Weights of a small mixture-of-experts language model, trained from scratch on English Wikipedia.
Size: 10 layers, width 256, 73.5M parameters.
Experts: 64 experts in each of 4 layers, 288 ReGLU neurons an expert, 2 picks a token, a softmax router.
Training: a variant of SOAP for the experts, 1017M tokens.
Below are experts of layer 6 (counted from 0) of a mixture-of-experts language model. Rows are named router (the router's row for the expert), gate (a neuron's input weights, with its number), up (a neuron's input weights, with its number), down (a neuron's output weights, with its number) and show model dimensions 0-255. Each number is 500 + 25 x the weight over its row's rms, rounded and kept within 0 to 999. Numbers have three digits each.
After each expert's rows: "gets" lists some tokens that make up at least twice as much of what it gets as of all text. This comes from a sample of Wikipedia text that the model never trained on. Tokens count by the router's weight.

# expert 26
router:503524450466481523530523461471472521461460454533523467474519550522493550484465489473482455542530528485465499452512480477490524462474455468514522515527504472482484497478497480519522524525519541528512514466468528470481483514490527532504512498531471489474516487473528484488487484547495514528508520507521516522526504468522446483516472485503497465523472523528461460510466476497475495487523534477516470522522516519490507519449519468455475492502495536475500504489501501504524522526503478514510540537562527486478483527486472503496511487485492517456516498477468535459502524485474509513483502466499519526470492486476512532488504462486500505547508470525519489514522472516470502544479466521548517474519532533501532488530532538493525519481473513480473516545518521519520524504498467
gate10:484513489532478574506462484519474471464464495484469478516549501512484507473501502491454486524577544474495487474483493439493473453503539478496492486477446469501494542517503520486473514480520541480485507493473495463473501468503461493489503545494516494494536516475508464476497524493528506489487468451468455479513518501496494542468488481492455506489471484555504499474523491467505515511519463488475477490530511524486554546499481522499478514503546518503484475486472469509463539526533497480518525468489511493496464523499506508483479512512489478461496494512505517488520487459550493455513538495456556490502486501507484520511480467498464510545518545469494497523464478484502525519529511526461492530506488478554503505480489492486451539483504538483527480486488498526484511526504504
up10:488495458478462495447500506468507540456506537532464472523487505483559493495528496458537535504498491448487516506501520511488463513473521500484534527496468497488474508481503478488472482492481468492497495483527517517536515462518527480506520452503574465538471484471522510454508489481475474530485538499486477525508497488500501485477507513503487472509487547490553480489486520536493510546428511499506543452466505513504493469478485485507495514487513528492470484523519465514458482480520521528501513506462501448479505550480543504458531537493529462505511477530508497512512460520526485485494465502497441501470522477497552446467466524495504508469469496498484501473474499484484508531508482506517509513483475538518459494513552484495516541500493543512471499512520492537463506480512486
down10:557444499476504470565472502472487498503451454472525518467476476478483457518462511449498502535528433500483511497503513538467522474513470507488526502463490481477487517489484513517509490519485507495461516508509488495522512495491492466476545497529466506526486502506476490538482523509461528507529485534540461475488496492486506501503568497497505500461500462469522499511479508480512489517540504476478480487509470504470478509510510516467471469501519504499488496564501477486515486473514465468511488516562476514533496500525519505465509491518526504483506509523491460501513540587531496478495555518523486448472529506474509514488459494464507515519519464482492481525533471500533545527505472520549502515524514524484485510495502479515506480506499492513498488521465431514515440484508494
gate11:480483502516491513498498542529471498515483473458488460515514480492532496493544475466519494513518559522482502483468526520507532538487497503536519503460504464490484520500489525479578468508532478536471490461473461519548473478506554448490456453542451510473497453533499480511484468474506499544505499533492498530518448461504510499505491540479499489545497478540538521457467536492513488460521516502508476500510498508477474478502517486519475459541518488497529446546484513507512475509484509472490488510453510511527461497510502540516483497524533519482488541510472497540537480503461511500465513500526545544462505488501461507504495470493513515495537522484497512515489489518501545492518524506483514473489504478494533468490494534488564490496473498492487495520490509492507544490463496
up11:499517517520503486472515464446484495480506477504526512484471468524482513511465496493499484465463482525491528478506534536505499507544482492495492466502486485517539496454507475467496540551470532582482507510484523535497498507489441499530532513462521515466505501470519469518503495486444523483520546494554478492489468502520482509533485498518527547503464500485477511502504494516509481458518451504533481472492514460482519505493464498496503522565493466505487463465547486510476504429506511455531490524472472475473548489496509471490503537487503504468480475469486502496502512497510542438512481523483442494449509482486533509487522518475485504538447498505491512484491483513513523497527456559481460514515525473480526525494464508473518502510498494483511506515495493474480522483527500
down11:542485458550473537478522495466497454515504502500454468517529520477470478454515488475482522486537541543545527538516563511492493516499461525492497464496558512501475478512473503495488512506490507505543537476497456539474514494508504498500515475500491485499513498512397501518535510471471458498496518532520539485471491521496535491527496520542481507493482515466489501504484515502514505521465506505498470487501573525505548525467452507472506521507475483468518513510492455498506483505478518492444495488520502480504482516505494499458516493468496537529491471525536511494480548495517524482536488560551488466499533511487509509515512533476540479484505483495484492512526486465487512529536542525488530520539495478516486517508523493530497531463519506493537499498534476517469488498478515
gets: "0", "9", "2", "′", "4", "1"

# expert 59
router:506514440465465522513525465457465527473459450536521468475513543540506559480458485488479462536531530486464505466507487482488518464476462465486534529511518484481491492471492474525536509510531532550521501468475535491486482513496523509483521470544485474487522478504526482475483495541504501531513535486521529527530495473529450475517484485527482476526484529537478470523463478517476505489517532486500492525536529521498503535461510468468480513488490532476489512493493520496520506534502479514514520540528519456481497527487476502495522476487480511456526482485492539487506529499476502512477481481494517527481507487481500533508485468475498509537521482535499512511523475515466499530481471501530546493535499534508513487544533533500545527483460526482485518566523526526517524493507460
gate2:497537498491523522546535522530459536477462491493525529491485474491494524501488489427482467483512500501487493475538531496510524542487534517501476495541522479517513483482522495513492554491502503470527505458577513516516469500499538467463499506554497480494509481479544501481524547523487503527496495480462537521495518480453508499475515508502547512518518470495461511498493508519481516494510524520553470497505493499510470503465479500459558511526497514523486553512497506474459510511492491512498512491465511527521498512504511517527515464539466513513505454523511523496478509468511480531560499488540515531479524467498461534484494475509522512486476512566523490495502494490499504493543495503482516477478514531498542534513502524459515515508487446533450528481463542492555456484487475
up2:452507524533514513583463491479456531461502471525505497516455507516518548496473518515526467508494515521522509500553501530517525489498509481542475504559492492456481521482530515535524544479509500491509492456504463521495488516474487486480508505538460462503500495474480499468511517496486505500493510506449529539478509522461482529462492523497511473484456509468485482519527500497469518490494538501535470473498501500516488507485543489504517516518514528506519539502487468506482467524477508527503485498485485530496502553501512496488510502540464511508493451486498511508460488532494471527551483519502523504498511459497450527485448522487523511489462489543504472499465497470483527453559516482540475466519488542517536488497521512420513520485490495522489500529481452531506462470503480
down2:555500513490509505492532503518472483474486464523529533501491504514469514474504553508548507498497512434477473504505535484514496525470484555459530496496445477468469510448547440476481465489476527500498486495515474453508474517498516508444499501463486459485491495523546527482484481537490510547535495518498481526513518476520508516512497515486545508501515496512515498491511512527507434495516514510496480474509493522476523505524494440548452558532497506517536495524499510531499497492522523507482523463480514473491495493464532495498509443483477482501513523513442495500490525491506467498531514503507535497529482527504495485460498454504474524472545497498524510478460526472512476517447449462471488503478502518504502518548500517497524461507472527476509491483529477506548507510522520
gate3:506480470456482490500435493488516494476489466481564523506480463477474534490504499485527454554509496475484491511468508557491492496459521479498508490519554531482538508504449488518538517507513505501483503466520550516518484498491522507530513503500510475513508535490504472501541521472464505535482532493500502480557468466533443494504503491508473511505514500480516537503456542526489533448512509494487519545529532507506512480494509531498537482491481512508478531518541518466542453541503540505496491477485517473490528527544486508523545504470455496503529503499531471516479497506507503497483533483456489489464487502565517481467540505513503453523499483493513498560491502491499537484463484519519462479529522510504499485506507496492482454452501487487494531474473489463536481473541503
up3:501563487537502522506489501465487481467466508521492494547520498471469496504502502508458527518481445483513515487512498508537508480478483506520528505476529529519500461533468489508502551513541472467498514467487529523473517500480512492462525488466466536490479527527500497495532491500492470514469492487523539502480499543467570463466478487496520461444518500513494468466482476479517458532545533503515521525506467505471495512528505509487513490464498496487521515517518524473503491481522482475541508505486500532497516509516466528513459493494501547532499472524428473487524476455542506466539486517554516510467548509524543522482492493494479521513483535464499508538494511561499503457543535537467507495512470541531482523476478471502512526531495542510481497507516503474510504516511526
down3:468491517518492539517506545523555501467514478479493429506498500522433517473500451523523500501505503525475463507519429543510547459515483491497507510529479457466548513497457526532503511499495517545492485532534540510494486492522496485500532533508505488528480486521481509492507474494454489535486499505505498522518485502495528473511517491479475526449506492523523503511466505511476516480529556538534507492475563516461508516530509464475462523520477497514482490525476488478461491518498472515510509440527524501500500527498554534513490487532479489548502506524501497493471462499482485502519479517542514522488486507543497504490530513497496510501505530486522530482512536429482468523484498503487498536495492522497494501505491438528468542513464500502474478484496454473510508502570498
gets: "1", "\n", "0", "2", "r", "c"

# expert 61
router:522530443447499537539502458461465531487460461533526475486518533502510527485471489479491492540530517476495488477489460472526523480432459487516521510505527495478486459480553494517518530515537532530490512478466523473478478528535512525469494507527505482485517480468512501467482495510500522543519519498506510521523489489537466485504476500490510492491481499546445470536446478496466477499509543457518479518530535538489513527475528475466480546493503522482498487489499518458519497527508490504522523511548524483481484520501480507501512476462462522457550474485453534480484523485498531486495490476507498505495486487486496528502507466515478492523493501519541502488502477522486502522468445526526516470554493519502521476521511524474559495469451504491506511522511519540524510510496466
gate1:525505526494505518489518465489473471513483471453484545462490508478507508497539482502508491529471495484543495493497505511491500520462486465523512528498516471534516496524458522492500530538466494467505531491540489515455502522483500516540479454500529536470496496513537477454496482526495516481451464479514495502527549507502517513479484539515478443532524447460506452478482523500503501504518543425497521529480511522483502521471496498546513462482493509502488492517486500574553539467476501470504474502509560497484494511486477469529477518496499487456524494492490554510440550505480489504475512514519527489486464470497475522480495491491530488479524518486494528466446506467509457481555520504510534482524515512511521479507543515479469482536487510457506496469519499495501521505487504
up1:491479491521491528551530525511460513535515506512463523482545496500514529536485454500534460493461480533519477520501512494505488532516435494516509483504559492510524503483518504495525554522507520463516554474459505536473530454479472477536502501524507517491510525496490579459504496502481506464479489508492498476513487510497473483480528565520470489550497416546485477489515504538511518519498473443469506523522511528472540522481503550525510541502489501480478477474485498522531539511485503539493521497480561515495469473498467481489461522523497527526499482523518488475484525520508462539506541496530505503500475494497489455490490512507542497500494485523518489493499453490528508494522499491510532507536529496471489496491539494496516523527530530496503471489505521503513496509452478
down1:455512494488509491473500510481520543469475529478486477464492531483484518532486475533494525499514490530530470506474503512482523513502508455500479532504477475491497487477509511467492525506521456496477509487512465472525494496540502511500477519520518479506509520533482536505480526520499498504428538486473463484461506529480476487506449520462508529467512510483511528507511518475507517468496493486509508455525501501515545491491536491489475486486534468500487491485469521460518509516498498513498488497520477533547472488473452440516496471541540525483508479512489474495489524500470526507483454494520567523537535489505486460502521491496498515526528503484460508527457486536478509483494496505431512524494555524505577438547487488517479522507460517568516521481472489489506521547490452
gate2:550508456508500510492480471523478468494543473474471479516525535502508488530457503501529485508506519455443475483505493484512498516511495491544462552526532488511514515489517488478510533509488471471486487514493512534503472522500527535520534486519502527449523491518451508517553532425519556494531473503463490525542516514499482513517525527517518506509522528552519507516506488535496468494515486479492504476494504485488523517522494523462464508523511479481457499485513485448536532490505498501529476464476505466549491495582467488476464507514522458504536521483468514497479464478543487508522493488467469555506502439430514524479496480484512484540499536515502485512482477514511499487495481466472541462474520506534518497493516472479493518504488477496493471486500504486511506521473478
up2:499500511490494526506550461513466481546484496474495462507495529464484516528484502517490498538498507500505536529500495506504505472505511503511460533522486481527522495471545500499493543501518517486448501493495502507452508507502434498530456470523538518511467575521500466530545520499521514490558468466506473498508524503502510503513468534468535525543528487534511479498495484506492520507514465462461464474482492483478518510550501482494476540485507484519513457457502492478558506490521491486534478486466499471573482471497507481514493498482552528490546513497495491464484511495558499496505547478489512483483496481493492510522502467510495509538494482511525457494481509520544437467436470467481523460503507484494519504490486488494465504533544515520517525477452499525509525497486475
down2:468469522475478526521495452505490499519510523496479470520475476490518488455537484442485564505522512516521462505518479460467527510509469475521505533486510487512492459505529498495497544448505529468523455513518472517494532483481497492451505532513473488507544507484425493490524489521549497518499473492493510507487465479566487502474484503503481506508551451482534490481483521555529524479495514495448530522525485492520526509501463533520499465524502489530478491450483534482529458477494528514496508476495530469505508485501494501536522505482517545491491527551510512433524509528517502514498496524517539477480505497485481514526477467514545522507496474491456521484526507525465540513504515499508510514487486477523512512457495512469512537512472527449509497525520480471478525485445514
gets: " and", "-", " or", ",", " &", "/"

# expert 40
router:516508457468482473524512478452457517475472474516522476465530545502483546496478497466486462528536502490484502460511473488501520465498473478517516504528501471512496482472514490526517491518534554559534518463459519493478473503468514513511542503523474488504513454506511487498496495538492499532496515486523513540522499469525439458521462494505480495518489520523461481540473483503471482513491532460533478505535518541485491498453537479473477499477501521475511524484502482501512515515482480519496549536532532485479471528473489518488519496478493520463535505461486547475527522496468508518480505453500534513457475475483469531489478465459502519530513479533520479522524465523469492533457502502534517472540494534516521482530515529484519505467474514481509517554516526532518542497476485
gate1:492488474517482477469505479523485481457483473495519524490496485504508502494489515485505501485487512486514509486507551490486517472519563527474524501461490490515481470517499492513502483490522492498499502524445517501529496509487491490504489484462521468520484530488474474532550481462489461511464499537539534518534499486544519544514503488491526499492520564501531490447481494508521460485503507492528490528517500514486503507536505464518440513523462492547524460530474534462506431495543511518508483454491508504487432499522477501515512466487530485510487537451461519486547531449456503509475517460504460478502519517512449501477451486465464507540491478545530481533501450510480528500509432490519497468510479478534488506486463476516497519480497520499517478482485520519491515473474512
up1:453510547507536467493502543480505495523547529491510475476512499516489463475482504521529491481443451527504488477485488549480486590539485503519528507511514493497483509474503475480498502527592514530497520539490488515473514461513498498502517478539504501476558505505489473492484487486487502484494529553496476503497559483506464530475511551520525448535504488497565535509485484438459478491481550525485531498493519474516540496486522547490499515504518539512509501506476490491513500468497492495491524490471502468524499523509534503518504515494529462501524470485514456499458469515539479499477489476515514543501527501505493474505476459541432462525481506531527496506496517530498493466480521475504478495481506498483489511473513481527501496500507536522468507520520495487516467507511476
down1:503529447528526474446491495496484430473512466518492503538550491507512508514496510458506516486496515500474454507504520530476486491553506539510475530434528442536492490488547563478543493484476482528542484550493476524510492464498479449519472519516512490487477511490500528477488478536516513498505443469492535515490532505458491519521544505491511464501494469527502534526460538506482513491454473535525495511517507483528539495497481516516493501531542457445513500494517559533518526497509526469470520483493485531552501492531513476492498511516497532475487532505495481519500534487508509466484489483542472482483519507517490558492482486490513500535469474493511552516498503491512498481489473512507514499468533464456511504491535491479477488497535502487514532501495497476517483495477526
gate2:476490466509498490552520530538482508488452501512502489538515495477537505466470533439494472526497494492503531544529518503511540518518499497453493456509471504539527505462527497497530496514501496495486532528521488543520523511522489497430505521496470477453539520484492475519520505513507511510551477504444535515497535472477522488473509504499505516464488507466491475471446483476503510464442558501486559534465517514488503493484488499459488528516509492506489515505512478518537503501506485515505479558479495498492496522478492506490518523518456554486552521511502454508524495497484516498464488502510461478487501450511485514475447499481480519512512482485509515506567522453498474543523479486467503484517493507501503529502501516549518563492484479472522510540517525459505524534497503
up2:511497508504491541502473469449495555465539518495505478526536523467486502554455528556479513470493489535497469507500541515482508506500508511498511464501549494493490529519505442515468461466469467548550470527452478473501513459453468539518472447468544474500477502490488479502487511570492506509466495540494495539492490539493527508489515514504514489478456505533532483515504523508501492516514477476483484504526529554505491500474470513534464508489459525478497485455495468484487498503501518541478460503525507489522483496499529513519471485495523534505480517514531485527496484483520513508491501569492550542511552509467489490544510486488497499541498517508482541502529477495522498485501491495536461492458518487498512501474479511523466526510496493512478475455524513488520518460514508
down2:514506486470515517499476526530510476513486524454524501501504511516514537503475456496488512454511502527519448532494520523525501514487557473511492464494543510503467501533506522481473512479444487462522527498464489489504512436506520484454488531495505523487536518490527498459546519500484506540469517515508520463494487517464476474465484475486482521531493541488507523471498471506523475498487454498447450546496517503537539489505520483484508489546467472494513518504562481497511502537489493518469551520475484510434490474471513452495473464489471536475490549498522479486505529462502483517518561508506510482471510490508497505495522471515502515469514477484483528500506512510542498500477499521468509501485530500528510513513514487454477504460502470488458509486506564484438503530538513
gets: " B", " C", " S", " M", " L", " R"

# expert 39
router:539501464483477477514500487483455515457472492497528455463522566516491536456506494439476442508514500478482508478536458481512523487505488481537506536484520504478496457463511484544577494505500511538516544480450499498460481481501506511489521512581459489498504499511518477508485497530452499524513495483536512536497489439525475482526481507526478468505479514497476472503479483544457525511494498478532495503528502499497518522502579494504499511478498535512504525499482501492514510504496472490516520524520504509502473493532460503473503499494465494497497479463486514494557509515495500524442506463525502532484516488473516522502519469477500512550504488531550492500540505522491508514476499505524518466508471494548510485540502506469511502476506520471475535521538530541534531501502495
gate3:491493546486515494506462447445523531493507513465523518477508471493443526507538469553501442487513543512533452480482469501509513518498527501502534544517488529500501513527513468477512479516498492487486510488502524501442441493515509481466489492459492474506541482509476470457483465528515502490463483451509502516506509467447488491531481517490551508565515502529479456521505495497502532480521474494522487496478486491489506505532503447506523523507541487509498529527473522509565523479484508500479523503474513538538537446489470516500495444472500485496491522449468493488497486512549474510498535498501505525491520529493536557504493510511557499474514457493498526513508514495476513514512476518490535464535469515496514536508499528536513510514509530516475480519462514503498510504488466
up3:504503533549500515492514548535524480456507446421509510495503492503529504505473502557467474484484482513505492473533490493539461498502531496473506515463496471486470510521502533465452491465500536485508483530486540522502508494454491477471482523480482518490490552478498466507460445495496489497544504501496525471469492474486468524507510462492480495493478514548533506517455476474489456506476488499520467499537499522470556466492523487478505505529483489474498498534528471501501488500474528457511444483464467459514500472475509482475465484509514502505511519509509497533520498471483469502510510530540516517502501489485466444524534494493493484555489481481452482507556515501504534553482489493545503464490488461539470493463523490485505498509522472528509462468532498511490514529518513
down3:494506439544496505511512496489501500508516504541502513481471539470520474521472523463495535501525487502475442504515502482481519481543495479484452460479498482508519472507518518580518512451504499515476535512475494472548539488482498496514510525551538493490490475499526502566531511468526496453500501495533526524534514497510478473519484523496512470471560490476468480473479499529501438487502525485511534514482496453501469482570501512502480472486492525486513493506540524511488514506497492498537512479509488518514459482459529501507539510511486486511480499472542478509515534535509525471505456548501497489495508480488497473488527479517480480512495541490502531487476507524500514499473561520462511552528495467508538491504510486502520485459452504481493518450475547488495544511545490
gate4:578491516486521511494508509463485486522533505541510503514526510476545479472483512451488495532517514532481491502518456539528534448512494468457513501515495515487511536503470499502521513498451484485544488522490530524517524466526509481454496521527505538523540488515554491514537470498491529481535482484534478480495525473483524563515483511500506513477465491497519489471530514493514495541490452538500530480529472539497537533505518496478486491497486472530494481518499474517527509493495501473499530534513510496506483531515483494471495482492502512497512501456481488459475543509497444521490488478463446463474473508469515503514554493446498514502478529524495527492475493471492471503493445439502462536542502469511497494490497487505466498534514482446515521528490549494500462551513490
up4:505489473470474484525480490471533496545497509467532506498530510495422526485455508453496449485529522493483513505498437522547479507497509488534484515469504447464473455484528517511523439525538510515484480497476468486507452539500505526505501478513471499496493499470500512466502552517478476492476500529487508527532469479515505448473501477486522467521455474484528442509499475516503472536500528456491495479519446496482544499497545524476483499495504498512520526476505507504541498470474519462510486446494502525516467531473477488503446470523498446472527522483497510515540477455513496456489496475536500501508501475508506535523513516506565509505473488477486515510480495502529492505495494523495499465466520489533518530514513498482473499518472523453499505528497482508553517510491484
down4:488477528517516525466530490490491476492504464528474528521510512491529511500476513534481524546516487515543477454442532522479484504485504511505508485518490514514474529458476516500486504513538478480508445519489524473544546522512560544478495487478544530455496503497494518523520491469510496536523479496493479520506512547490491579529514490491525538498432522559500486534515518529507506534555462506511523498483472488501524514494469524515522491489503518504521477478516481521469542500515515480536509497494516484426521490478528485514537472497479498478552513435496525514498508520486509526500497478541511493469486496493475509503495503490482498477551492496517522449515508508463478513508497467502459546512523485450509505539534538515504527496538474517491533513484545469491470508502512
gets: " B", " K", " H", " S", " L", " D"

# expert 13
router:541516473461459484538523476490479523484473455511533485486533521513539528487483460457495471505529489507502495498488517504469502478449481456505487504504487501501463447441508514516494530526520533487503486480471497486496500499495522511521503475545449455496516489484506509459479518523482492519489536540530524517531480498505460443493510525542459504511496544537473511548493497505502505510514507498524497511535522508481528514478533497487497505463446514465493530491487523444482508497486489494517524500496507460462489507490453466515501478485495538493502469466479535487540525473457503511478500468518511511438487458512461501536495476484501526514480499508523512489548480497504509537454491534523507478521511518518526479494522548472526523465452549456499507552530501527538484520520486
gate3:511513530529451506491522493453502499504506506505533477486527542502448503505493520491497497489495546487461508483524519472480503491471477521471480503521514558500505519482496503524499520483518515540459456514525538495455551515483509508515500465483492494545466524512488495515510515552522521493480496502475532491471497515501527496483503503544536546494487505506563519516496521437491531530509493464471535510469486542476519487549546472466480471470497546468470537491488533474524509526482561480503511480483536520501510515473524468512520512487520506553462545492536494537504498476531505497471501515484456498439527507504536532496473511520502526504501513485524450484501492469471489515511521496541514472474513511503503531508505510467517464466459464534502532517552473525492489510464523
up3:514462507505500528507551469482525502523531522505491489476521518521465466500555532531505495501513502487452513511554525463505526506500494515453472508507509541480509520463487515521512485500515524525488471467486539527461501517466552470549479533485490470537475512527475503493514517546498517515503480525506553530479468506504516471449520488522487503512493464501499534498494481436503481558504491494501566517505514559510496451513519479493485479510550546465510521506482531474516491509465545525529515483463509486488472505446501476531493507485503494548493550499505505523491477493499506520500464473458487506474522505471487507502498507547516536490504521493524455477523538503530512503510545523530527474482508523509529502501454466516505538529444515497482497499530525492472517494467504
down3:497481511499476531483516544518505477450509493447460526484482469481487486517520478502523521476501474505463507521526514513531476499504481490502497495490528493513546500500503515541501417510488452507556445508471517495510491541503512463488495468508503514479496504484489491482563447495446507494482490550458461464500470534461533463483508497514507512550476529444480489451515433497496496477502536468463513551523495491494456473502477481519506508516503519484513525509482516527478524486499471495534496466542504565511515489536497506493496472498469483498493488507499459475463510512532515485516501527512525513496498501523446503470535542503467528495487528534461517484485532487473490493510481487540475517519553505483548503504519492464500512494502501479487497495474499486471506466471538
gate4:523511515497518453534525503479459493517503527514490498483504511564501505497527487479540479546490493475502518487550457512497499531479511475517480573482508516482545448457514487518524493484461465504461502534474484491542521459509475484493514529543526460463528488488477510474493511517502472494504497561497559472490506482525495477481482475481487500490505519446475530528493502515445506539529504478522523495499493475510516518502512512505559509498472516524511523506531494458487522483517498520505473483483471488525534486495548528518502526531509486489511497481494544518532453516503529485478493496495477486464492479529455549496492508487501482516474521464494483481479467517520501488514468505498498494504466469524453487540501539427503504501550525534441521493510500517494556500460520
up4:473470476517489519499519493505521519505501490471522543467476463481520503506517483531484512488509489496523494455457530463498462501515520511504518468489490528466499512558479508486468520570526522485504508467512506554463521512515503513510483500482488525506496509498497499516533536478479502470531464467504514516517521497515480527489567492504518506524470491491490463516474495482546473472527526459451501466498526511523535507500524482476482525512487490507495428493473457482487456527480458496528525503497529533515492512467436495454507433505478510461492498513441524527515540504510524520510508465481527530520504486498506520536494498469510541451537531517476471528535513501497503516467498482476557534482500535457480459483486493514477497513546489477509530475482489469476523492528530
down4:467545568524480514519516494511512498464473471496495486486478499493506491578455509487510527522533468558503492518510513502545530478499462500501526446504493476456520494494506528504500491497497491447518484469538554528469481499468540499496508533509475501529491535479512481514523474518524492425467478532474511502518561491512512537496487509523516530472453493510543490486493489489478511527462478506492531530447495540498468495535506509484522499498511463533460511490489457493471514544456518526531467506486518533512494506468519506511518490517458507505503505487487478509532486502480505535501512489514521491505523504523522546522482501469520504522502480495475507543456499467494489484475484486478502528529507509463479485537505492510531518542472514455500538490507536544538483469558512
gets: " a", " the", " The", " an", "The", " first"

# expert 19
router:514532457464473512522526469464479526473469461522530467467513547521504552482469468483472469540525544485454488455513477475478511459494465465505523531521509472490487486475513468522527515497510538548515509459480544480489465505481531527488519512538485468472510493490541486483483491534500487518509528493514516530525504487520452480506468506534498481525480524544473475515468479502472504506519535467507471527536515520494530526481506477482475503492489534478508526481496523503522515527487480517505521530540517481482475532500462486478527472484478509469517477467477535472515528510471520496484511475495533511479491488481495525493496478486497507535509486534521488515525471525463500541490468495546522487526513534513521484538537551491546521488458528487479527562523538527513527514498451
gate1:516497497521474465500505498556541526475524482498490461516517534513483507485494489456494495500519501494509517514548549467466493429520487477435488476525506436524454489475496507491504483500487506521477482457510495560519477503530479516513515521504510528494553506479498490443518456506511504461516518441510477533531492454501474534527530496499453479515488479491518501471522490470458508486524518546513482524531483571486514509470521502458480472451470449495476483492529515522502510520527498472556528506483480521512497519526483523480491492539519532465481497507488529502509500490508488482497492505512489474506531492534513509522494492488465509549514506487509464475535478531496481540519533497491526527487478501464483534486524517487520458525520500524502492502506531531506447466456505
up1:504422527482492512491514502499543464529495455488515503541523479487483521530518462471509469492525461512554479484497444466495478511500513512507520444512520479524460516511474491503502512486536503464458515505517458502504494521501492480520483476527526501501513523523507553538520491498510476474483498528464453501491516480487536513520498468512471472526502520492484454489468477483505501505546511493525472493527479507495462506512508492555510468467484487502495465539451508485455524460467477499496507514504460508528489519592525529494495518516524478492503446508497538469513563525549486460470484476499511489520536538474511513482484490522486495502541505500437498494516486505522531523495508504497553510493494506483493483545523506502491502494499513501518488573492518445486497492484489
down1:465497501523514483500463515494519522440507504466515562432469483486518495460499488470490477498507471538512497534495502454515525499490519496516470507528573486540454570523501527487481495557502477491484505487488492504561495483478509487536528494526496483496492466513519526492513471528495500512437490488473490504556486534512488517489527497482451494464463492502492503480551494505465514510514503535495523511485459493479497548501495471525523502520526493525499506498480499476464503442549534537474506492513486461480466527503482492502515525513542485519509505505503543499467463482506491478519519499533485533484502499516509534496448534516490522491456473488474452503513466508534531488518523514513492522497494460531523517495526489499505538499513527494522464488518498524492418473526510
gate2:536512438494518510503489519556474500454502460499504491470502522480542526477507492490506513516474514511520492479450477553527534473486505500529494526466506515496542510480519454474517539551521529518475527478566491521516503523520529481501495499469495499484527540458499534549536537498506528502532515498526475501511500528476532496524492503466492497482521500523489488510479501505483502508540465523474513484525481496515526526466484507545510475466476514466484515461532524511480505473480555506495499499534542511478464505526535500497504492473479491510573452442472529505523502470499522508521501476527501521519510522490516489493560497465525496512517482468515525542490512512494474467525495524493576532470517488488534516528505513517482514498469524477526529519446472471510511544476503
up2:544472508511485486496530508523498519542496496503498496510458547488524470493473512466501478499506472485532472541535452494516499527498496446509516531458512526541435472495528485524446504506517516484486457524494490502510488462498504509502477488529462505518530495510468474491530485498518457528521506535481520500526522458490493543536515525525531519478515516485514505494530496481563499484498486512508465514506482508509474472530514526449463548537517506513496451489485511528517472496508477517501456487426450482490530503507478494511501484498514529486505555574515481477491449528485442518471482506458496485510526493496535511536493526508481510456488490514447515476499465509514509516474519500564472471517487516532463517494499508480477494531497504500468515479491525507462505457496488
down2:557467486498512509491520497526523473523478511514501521474485550501493489520528454539514520506500511511474482512512487502526518539537459517506548520529515509494506493513536522478448459484460478534476483518541500512500456499519519422503502533515496516460482512512523525481496477498463493526495460535501500532526473497492528466508480504510470496419496502499495526515499487495553514519484515503511510513536503497504568441534511465498474488543511539515505506502469525482488487466483520526488508514535497460546507524514538505510509510529517502497514462504509475510526512482490537455535505541498524501515462519527466545510522481486443493492505524532494490532451536502484524483511490502489484499519521506547518501523521432545452509545497482500487475536520498480476497512506528
gets: "2", "0", "1", "5", "3", "4"